config.yaml
hidden_size: 128
n_experts: 8
experts_per_token: 1
d_shared_expert: 0
moe_layers: [0, 1, 2, 3, 4, 5, 6, 7, 8, 9]
lr_router: 0.000586
attn_scale: 0.125
tie_word_embeddings: false
lr_mult_up: 1.13
warmup_steps: 200
decay_fraction: 1.0
Below are experts of layer 3 (counted from 0) of a mixture-of-experts language model. Rows are named router (the router's row for the expert) and show model dimensions 0-127. Each number is 50 + 10 x the weight over its row's rms, rounded and kept within 0 to 99.
After each expert's rows: "mostly gets" lists some tokens that are sent to it at least half of the time. This comes from a sample of Wikipedia text that the model never trained on.

# expert 2
router:62 61 48 60 52 46 30 42 39 48 48 51 55 51 47 55 56 62 47 53 64 49 44 60 40 48 39 57 56 37 44 42 65 56 49 29 41 69 37 52 50 68 29 66 54 47 56 45 52 44 46 56 50 59 67 42 46 59 43 34 46 60 34 49 26 61 44 39 41 55 48 57 54 57 46 58 43 58 42 56 30 61 59 46 59 44 49 55 40 56 48 35 58 42 46 56 40 62 51 38 44 39 42 58 55 34 51 42 45 46 43 76 45 70 36 59 67 59 77 45 53 49 70 39 52 61 57 48
mostly gets: "ical", "ics", "ment", "ional", "ator", "ians"

# expert 1
router:57 53 43 40 59 34 30 45 46 44 59 44 43 32 43 37 56 42 49 41 34 55 59 48 62 34 74 36 48 58 47 56 52 44 36 74 45 29 51 46 37 40 58 40 42 41 50 45 55 48 48 62 49 56 41 62 61 48 35 63 33 37 66 57 50 54 39 46 49 52 51 53 35 46 45 54 35 49 38 55 39 42 59 24 57 41 61 50 54 57 68 40 41 43 75 40 57 44 54 42 43 47 58 55 43 51 52 62 57 52 57 45 60 63 62 36 49 50 49 31 40 44 48 50 67 63 51 45
mostly gets: "ew", "aw", "ood", "row", "ow", "unn"

# expert 7
router:56 57 53 40 58 52 63 55 51 65 39 49 62 54 52 64 42 62 58 51 35 68 52 56 38 51 39 40 51 38 58 44 35 35 53 62 53 43 40 53 53 40 53 75 56 55 65 45 59 46 36 53 60 42 36 72 48 41 63 40 53 55 48 49 66 47 60 48 50 42 57 50 57 62 53 34 50 66 54 61 64 48 43 56 45 60 43 51 43 63 42 62 53 48 47 55 64 47 57 51 61 53 49 40 45 44 40 40 50 31 35 50 64 40 53 21 42 41 60 74 56 66 46 52 30 36 33 45
mostly gets: " the", "'s", " his", "The", " He", " her"

# expert 5
router:64 44 65 55 50 73 48 61 46 43 55 55 57 56 45 55 40 45 42 62 61 38 50 51 52 64 44 49 58 60 50 66 62 51 46 47 46 49 69 39 52 66 44 60 53 42 53 48 49 54 60 62 59 46 54 35 57 73 62 43 39 62 41 46 65 40 47 63 66 33 50 55 57 68 34 60 51 49 39 46 60 69 42 57 49 52 44 49 56 38 43 64 55 57 21 46 42 59 52 47 45 50 46 50 57 68 64 61 58 63 56 45 58 52 52 59 39 68 42 46 31 36 65 46 65 65 43 33
mostly gets: "act", " Cont", "|---|---|---|---|\n", " contract", " [", " ("

# expert 4
router:39 48 47 67 41 43 45 38 48 58 49 47 37 65 37 37 47 60 56 37 41 39 37 48 38 46 37 55 47 42 38 63 50 61 66 64 70 69 49 70 62 25 51 43 47 43 40 45 47 46 50 49 51 65 50 37 38 60 43 57 64 39 49 47 58 41 52 47 56 49 31 33 49 45 68 43 66 54 53 33 64 55 32 59 36 70 49 47 47 49 51 52 62 42 55 47 56 43 50 54 52 55 57 39 40 62 37 40 49 60 47 44 52 36 44 55 40 37 52 68 46 57 35 63 38 45 57 60
mostly gets: " in", " to", " of", " and", " for", " on"

# expert 6
router:35 23 47 44 35 46 71 47 39 39 54 58 55 44 73 60 36 43 52 54 54 52 48 53 65 40 58 43 56 47 55 41 37 65 55 35 53 59 57 42 38 42 62 27 59 33 51 64 43 49 57 45 52 42 37 55 48 41 47 43 50 47 59 52 68 49 67 73 49 49 41 56 58 51 40 39 62 54 62 40 40 42 41 52 50 52 34 26 43 46 46 55 36 38 51 47 56 47 47 66 72 51 47 49 47 51 46 62 52 46 38 60 26 42 54 43 46 62 51 62 66 53 41 55 60 42 40 47
mostly gets: " km", "′", "%", " school", "000", " •"

# expert 0
router:38 62 45 48 50 57 58 43 77 46 52 58 37 63 44 32 59 42 53 54 40 47 48 46 54 51 63 52 50 57 57 50 44 41 65 44 40 35 60 56 57 55 53 66 38 50 44 44 32 57 56 38 38 53 51 46 46 45 60 52 64 48 64 45 47 46 44 46 36 67 68 39 40 26 46 62 36 35 63 59 58 40 49 58 54 52 63 63 63 49 48 51 42 66 50 50 30 56 46 64 38 74 50 68 58 48 47 56 45 47 69 45 53 37 57 72 49 46 31 40 42 47 40 48 49 40 61 66
mostly gets: " is", " been", " was", " are", " more", " most"

# expert 3
router:44 48 61 43 47 55 62 70 61 58 41 37 64 40 63 65 46 48 47 57 64 48 57 43 52 70 39 67 28 52 52 51 59 52 36 54 53 49 41 44 43 54 54 17 52 82 43 76 62 56 48 30 53 37 52 50 53 33 52 64 45 53 40 57 48 60 54 50 64 36 48 67 51 62 57 53 65 44 50 46 42 53 61 51 50 44 44 48 49 36 49 52 45 56 45 61 59 48 45 49 52 35 48 50 57 49 63 31 55 59 40 37 49 53 40 37 53 28 42 50 55 48 48 52 65 46 52 55
mostly gets: " Mer", " Tr", " Team", " ITA", " Cl", " Gl"